{
  "experts_per_token": 1,
  "d_shared_expert": 0,
  "activation": "tanh_gelu",
  "normalize_top_k": false,
  "balance_loss": 0.00392,
  "n_head": 4,
  "rope_base": 10000.0,
  "qk_norm": false,
  "init_std_qkv": 0.0504,
  "init_std_up": 0.0504,
  "schedule": "cos",
  "dataset": "wikipedia_en"
}
Below are experts of layer 5 (counted from 0) of a mixture-of-experts language model. Rows are named router (the router's row for the expert), up (a neuron's input weights, with its number), down (a neuron's output weights, with its number) and show model dimensions 0-223. Each number is 128 + 32 x the weight over its row's rms, rounded and kept within 0 to 255.
Before each expert's rows: a language model's description of what the expert responds to. This comes from a sample of Wikipedia text that the model never trained on.

# expert 5
What it handles: Space before number
router [116 140 127 152 109 159  63  70 141 153 154  72 126 109 175  65 114 170 143 130 107 141 173 112 113 167 148 159 110 130 124  90  74 102  97 134 145 164  84 145 169  80 155 118 143 155 175 122 109 156 149 140  85 121 150 157  73 129 123 129 133 171 140 106 145 122 131 190  49 102 151 138  90 177 140 134 149 162 148 125 175 154 165 109 133  99 165 103 142 151 145 170 131 111 135 198  59 118 120 100  85 111 128 128 166 179 116 109 132  91 109 112 164  78 174 139  87 140 110 107 111 159 128 121 135 124  69 106  84 134 102 148 115  77 146 109 156 114 149  99  67 121 188  94 119 172 140 150 149 118 118  79 185 109 118  75 190 161  99 116 122 203 153 121 122 132  84  42 110 159  87 191 153 122 112 102 145 134 121 103  96 156 166 122 112  84 106 153  31 154 149 107 134 137 164  96 138 119 151  97 153 163 142 149 153  99 126 161 137 178 164  95 160 149 111 136 150 124 113  67  71 145 124  39]
up16 [ 90  75 123 122 166 178 181 109 126 135  97 166 151 175 137 129 182 157 123 131 136 138 139 124 158  98  74 153  82 128 112 162 125 151 130 161 125 113 150 157  70 109 216 138 122 172 122  84 151 154  87 118 173  90  78 127  56 122 135 188 131 103 173  89 130 140 144  83 119 127 132  69  71 133 195 139 169 118 124 159 132 123 143 156  84 119 183  80 144  93 152  95 120  74 163 130 115 137 125 127 120 123 167 153 154 128 209 160  69 116 151  89 159 128 113 110 161 144  66 158 120  99 147 115 124 122  62 122 147 192 139 101 162 133 158  86 109 153 150 157 130 146  65 131 131 101  83 152 142 151  90  61 148 168 151 162 158 182 140 146 137 111 111  38 112 116 130 164 165 130 110 168  74  92 121 143 132  63 152 101 166 100 130 118 104 165 137 147  98  86 172 134 126 127  68 114  89 115 174 122 143  91  99 179 116 110 111 153 140 145 189 107 137 166 133 147 151 133 164  70  84 102  88 114]
down16 [ 84  95 119 172 128 149 111 113 162  89 123 144 144 132 107 150 134 172 138 128 103  64 117 134  92 140 174 100 104 147 107  89 172 106  96 122 160 176  95 203 163 132  84 113 185 101 196 133 143 181 142 144  65 146 161 132 121 186  98  97  88 199 134 134  91 109 114 118 112 105 138 132 139 137 104 176 125 119  78 115 172 147 160  66 127 146 118 140 129 189 157  74 166 153 117 128 113  54  89  69 144 183  96 153 101 128 122 109 144  85  94 135 102 134 115 129  87 143 147 110 137 128 149  95 142 138 180  78 143  64  56 193 124 103 133  92 150 111  99 106 135 133 128 134 165 125 151 112 182 109 124 153  81 177 152  24 112  37 115 127 135 138 127 146 143 156 136  86 135 144 130  91 140 129 148  98 119 176 110 133  98 162 178 123 123 134 145 131 125  82 100  79 140 186 177 105 133 133 169 141 137 188 120 141 117  99 139 171 193  74 119 143 136 110  66  94  84 102 101 148  89 130 117 109]
up17 [114 107 137  89 141 137  95 138 167  65 132 127  98 105 164 111  96 146 124 150  54 107 153 108 112 124  91  90 142 159 107 128  98  89 115 116 188 136 124 161 119 111 120 157 155 174 109 102 108 126 148  92  87 136 114 192 125 147 126 194 126 107 120 111 155  80 153 129 139 205 107 173  55 202 131  99  83 140 163 139 101 148  89 114  71 116 138 108 137 136 169 143 175 146 127 111  76 109 159 143 101  87 113 124 137 143 125 151 116 120 129 144 123 144 135  91 143 127 148 122 162 153 144 162  91 162 104 121 121 128 130  75  33 113 106 122  96 136 146 118 140 134 149 119 164 163 153 114 140 150 123  96 222 117 154 131 157 110  79 142 109 127 177 111 159 163 120 171 126 105 150 134  73 130 101  64  90 150 149 169 107 139 125 185 145 165 138 163  93 146 186  42 137  50  28  56 125 184 124 120 136 119  90 164  75 134 114 108  71 165 190 139 110 116 135 162  99 135 168  61 139 157 141 142]
down17 [156 162 110 176 101 136 118 150  66 136 113  60 153 177  96  95 112  69 147 169 168 139 130 110 128 185 151 169 114 145 132  93 129 131  99 149 133 117 159 114  98 170 122 140  87 149 139 133 145 128 138 124  87 165 165  50 118 140 250 122 130 178 201 154 124 176 132 152 118 120 155 107 177  50 111 143 165 106 158 146 176  96 159 130 133 119 159 137 177 182 146  96 101 109 145 161 156 134  58 123 139 110 147 135 122 142 147 108 107 132 130 156 166  93 108 168 150 137 105 137 110 114  88 123 149 157 137 178 111 135  72 168 142 137 169 138 138 163  85 123 137 118 154 151 144 101 157  94  83 144 135 148  83  56 112 137 135  95 127 118 185 139 122 155  92 164 148 126 117 181 100 152 151 130 127 159 111 142 109  95 201 142 153 147 149  89 137 118 146 116  67 191 143 156 142  77 122  97 143 111 118  87 151  82 172 174 181 160 156 151  93  31  84 153 112 124 124  95 100 145  83  54 105 116]

# expert 13
What it handles: Table and field separators
router [120 134 121 142 129 120 165 216 101 122 165 139 138 122 170 144  87 102 130 164 141 136 252 108 151 138 162 184 119 144 174  84 111 196 134 136 182 154 198 184 137 120 124  82 155 133 129 168 115 111  79 119 124 124 106 191 119  68 147 104  91 107  94 174 127 121 123 149 158 120 121 154 137  86 131 143  88 121 130 145 150 112  81 138 138 119  71 160 159  84 144  92 171 117 143 115 171 117 133 147 128  90 103 178 113 101 149 129 103 106 179 143  71 120 111 107 169 152 153 144 170 116  70  98 163  80 119 138 125  99 193 141 108 137 120 134  44 137  95 130 126 122 109 137 150 141 140 113 179 182 198  92 126 153 116 165 133 111 133 186 139 149 121  84 107 107 109 183 153 119 111 107 123 167  99 155  95 130 154 140 115 124 144 147 156 115 101 157 177 171 226 141 189 141 101 158 124 153  97 144 125 176 128 179 124  93 118 131 143 114 154 178 104 132 168 156 142 148 146 167 113  69 215 131]
up16 [ 81  91 131 136 127 110 160 138 126 148 106 116  84  92 145  95 152 117 134 119 135 147 170 129  96 121 148 184 128 132  67 190 125 104 129  91 208  92 145 136  96 133 126 109 114 127 172 167 114 160 167 149 114 143 141 113 148 139 118 116  83  67 115 129 154 128 171  87  96 159 105 149  72  50 114 162 104  76 121  89  85 150 147 113 161 176 100 121 123 104 129  49 116 160  69  69 122 125 115  88  92 139 107 140 138  94 118  57  92 120  88 117 133 153 142 161  54 131  88 130 172 108 133 120  86 136 137 140 154 132 115 110 174  93 201 134  83 117 142 138 132 125 182  75 105 117  83 144 190  91  54 122 143 161 126 110 129 123 139  59 173 104  78 126 136  88 156 145 141 110 202  98 154 145 127 106 116 163 134 132 138 152 107  78 153 150 137 117 166 138 134 125 117 179 159 152  65 164 102 167 112  87 125 137 182 151 132  95 176 167  68  83 180 134  98 116 117 102 128 169  63 107 199 119]
down16 [170 167 112 142 163 130 150 161 115 164 134 138 119 172 114 149 105  99 139 145 135 101 137  98  96 171 121 147  94 137 173 121 132 146 121 113 102 130 139 178 139 169 105  83 139  47  94 150 160 109 128 133 201 183 156 164  51 120 173 127 125 144 183  97 102 147  93 132 127 105 131 136 136  93 176 136 105 186 122 172 175 152 107 172  79 114 134 138 123 134 113 112 147 166 142 171 133 125  90 118 118 127  84 120 125 189 157 205 213 126 166 148 163 115 159 167 179 163 108  65 129  63 128  95 175 168 100 150 114 141  85 199 114 120 110 113 119 122  43 122 156  90 103 129 118 142 144 120 183  92 153 135  73 112 167 209 138 201 120 137 114 108 118 131 108 101 125 147 162  61  89 122 156 192 144 102 122 123 131 112 166 103 146  64  46 136 128 135 157 154 123 112 125 116 126 145 103 115 141 103 128 115  92 123  76  74  97 124 148  82 166 133 153  98 146  70 133 123 112 178 183 133 121 142]
up17 [138 118  82 143 126 145  85 135 159 135  82 151 122 137 113 171 148 156 168 115  82 131 123 123 162 116 142 123 126 149 136  86 123 119 176 118 111 123 122 104 132 111 175 108 135 150 221 138 161 133  71  55  92  89 110 166 104  69  87 119  85 110  89 127 118 153 151 114 109  79 151 162  89 198 146 127 163 157 122 135 104 160 154 152 103 199  93  84 184 161 153 131 126 150 149 161 173 134 137 182 125 155 108 105 125 128 105  84 126  75 154 160 100 134 145 101 151 151  87 165 123  42 166 113 165 129  33  90 153 216 114 140  77 189 126 125 111 167 150 148 157 119 130 109 132 146 110 107 131 119  90  82 176 154 145 173 112 143 111 130 173 104 157 144 122 176 150 140 116 151 127 172 139 162 164 162 166 141 109 116 124  85 100 115 156 116  90 174  99 116  99  98 120 132 110 116 106 134 107 131  84 102  77 155 164  96  86 127  62  86 107  83  79  92  82 170  35 159 131 132  80 169 146 119]
down17 [117 118 124  97 114 147 116  97 141 127 182 112 128 162 173 143 134 142 135 148 140 114 121 128  18 146 128  99 162 102 103 157 111 159 158 130  66 147 182 157 160 142 158 124 167 208 113 127 114 116 155 180 132 106 146 130 133 178  93 145 160 163 145 190  92 157 109 142 150 146 130 142 140  44  97 186 102 140 193 122 134 114 187 103 108  90 126 144 160 124  82 109 144 100 143 147 139 117 134  32 115 101 168 114  70 120 141 178  92 175 125  99 103 108  92  66 117  97 100 154 156 187 182 200 148  98 154 167 146 122 184 131 117 137 150 133 118 146 118 123 152 128  98 119 161 121 202 138 135 125 171 102 119 110 154 109 159 103 149  98 131 147 116 116 131 167  96 148 119 103  82 114 132 123 107  87 101 113  94 122  38 149 139 120  71 127 202 178 112 107  96 154 109 165  94 157 154  85 158  73 138 176  79 137 151 148 185 118 123  91 130 162 188 149 105 153 165  88  87 142 145 147  94 106]

# expert 0
What it handles: Line breaks, heading marks
router [184 127 109 139 117 131 171  99 130 141 133 125 106 108 174 191 116 101  96  97  66 156  94 147 133 104 102 161 127 135 125 204 149 120 204 150  68 107  81 151 132 115  96  84 161  70 102 188 128  95  65 107 151  95 103 236 136 113 177 114 136 120 155  88 176 137 100 110 109 149 174 100 131 104  99 111 110  86 149 131  88 133 107 125 126 101 133 124 104 114  99 170  79  75  84 113  90 171 137 155  64 131 117  93 104 138 118 199 135 118 123 104 103 150 109 176 128 135 109 156 146 216 130 148 109 141 152 125 124 153 122 171 138 124  63 171 169 131 102  85  61 153 114  96 102 148 150 176 184 130 156 165 124 157 214 138 132 141  92  75 116 110 157 154 136 108 117 153 141 166 129  68 112 134  86 111 152 176 100 161 118 156 146 125 155 119 186 113 117 125 153 166 146 187 173  98 136 147 161  97 137 117  89 120  97 156 134 146  85 123 135  76  97 163 143 141 103 103 126 165 161 176 101 162]
up2 [124  84 102 143 138 165 142 179  70 157 128 123 165 153 152 147  63 154 177  89 177 110 131 104 137 121  92 139 105 136 110 126 128 101 159 151 121 170 120 155  39 100  92 119 166 130 128 220 149 137  61 116 173 170 111 103 133 139 121 167 132  69 145 111 117 125  94 160 131 124 165 118 131 123 156 106 145 113  92 162 183 128 165 150 148 151  80  63  94 139 162 141 138 153 109 124 138 137 110  99 122 161 209  97  77 118 127 107 127  86  67 104 149 168  91 166 170 134 144 108 111 104  62 141 157 141 113 117 156 125 112 133  83 163 148  97 146 181 130 159 160  98  65 161 146  70 187 112 175 105 160 121 133 102 102 103  79 166 116 127 110 135  76 111 146 133 111 110 176 149  44 128 107 114 165 162 117 129 119 113 163 153  90 106 123 123 195 175 140 107 126 137 181  96 179  79 176 117 138 188 107 212 128 194 135 165 162 126 136 143  81 140 123 123 165 160 152 158 104 115 148  78 137 144]
down2 [102 185 169 205 107  66 100  76 174 147 114 129 122 114 123 148 112 110  88 107 151 139  73 133 137 139 109 142 125  97 132 175 186 158  73 118 100  94 146 129 158 147 150  83 153 142 108 105 117  64 129  97 195 116 105 166 116 131 136  93 150 148 155 132  98 119 103 127 133 137  72 154 184 175  98  80 133 145 180 149 136 137 120  98 142 121 169 203 120  56 120 130 127 124 127 145  94 142 111 146 148 190  61 118 156 111  77  71 104 165 113 148 156  69  83 132 117 175  93 137 111 126 139 100 108  63 166 125  96 131  95 115 126 165 152 161 111  96 118 113  92 172 156 101 129 152 136 104  77  69  75 123 179 173  92 125 117 122 174 153  89  97 143 122 105  96 128  96 119 118 177 104 156 121  82 108  49 144 137 159 126 105 150 117 123  99 115 130 119 156 159 133  78 195 123 159 134 136 115  71 106  74 142  72 112 115 205 116 149 155 125 105 165 122  82 149 115 143 188 157 138 110 116  44]
up3 [169 101  94 117 121 189 141 101 183  87 163 127 114  89 155  78 122 139 191 112 199  92 155 146 156 108  77 122 175 151 106 126  89 134 188 154 134 132 104 126 144 145 152 126 103 106 179 177 160  99 140 140  96 114  92 100 189 135 131 132 126  88  90 142 146 185  97  76  98 149 141 120 103 178  76  83 197 116  99 111 153  71 155 111 127 101 155 110 105 179 111 146 121 103 136 161  52 177 157 116  89 108 201 157 142 185 124 118 118 160  87  95 127  93  94 137 169 149  88 173  79 114 122 142  90 112 105 133 143 117 136  93 123  93 175 121 123 113 139  97 108 131 126 145 100 104 165  90 168 149 172 148 146 223  94 153 134 137 129  90 127  70 145 187 124 177 164 126  91 137 167 143  70 101 139 142  92 134 143  48 171 103 125 119 150 166 167 154 158  86  91 143 138  75 130 146  85 144  93  95 141  80 189 162 120 112 105 144 140 137 111 115 162  86  79 111 101 138 111 171 123 163 137 116]
down3 [ 52 156 170  93 131 176 104 158 142  66 146 151 144 163 127  61 105  83 125 151  63 105 134 152 169 101 165 119 116  93 122 164  66 154 109 173 134  77 117 174 114 182 118 106 133 153 133  88 124 130  92 153 160 100 148 160  65 207 116 115 119 178 152 134 169 124 145 212 142 113  93 124 102 154 182 204  49  79  69 154  93 116  68  96 161 128 150 167 124 126 118 117  99 109 119 153 145 171 108 110 130  98  76 121 122 144 144 100 180 127 179 164  78 187 143  96 110 124 143 154 141 134 154 103 178 147 138 134  74 136 112 162 172 103 100 129 125 141 165 143 145 122 140 153  74 113 129 168 137  97 122 148  54 155 106 100 107 157 111  88 142 160 183  95  91 133 167  97 174 165 106  95 141 120  96 137 137 139 109 157 120 102 105 111 133 126 129 129 119 146 142 179 159 103 132 146 111 113 166 185 161 102 155 130 140 137 152 149 134  99 108 109 162 112 188 165  78  87  56 184 139 122 125 105]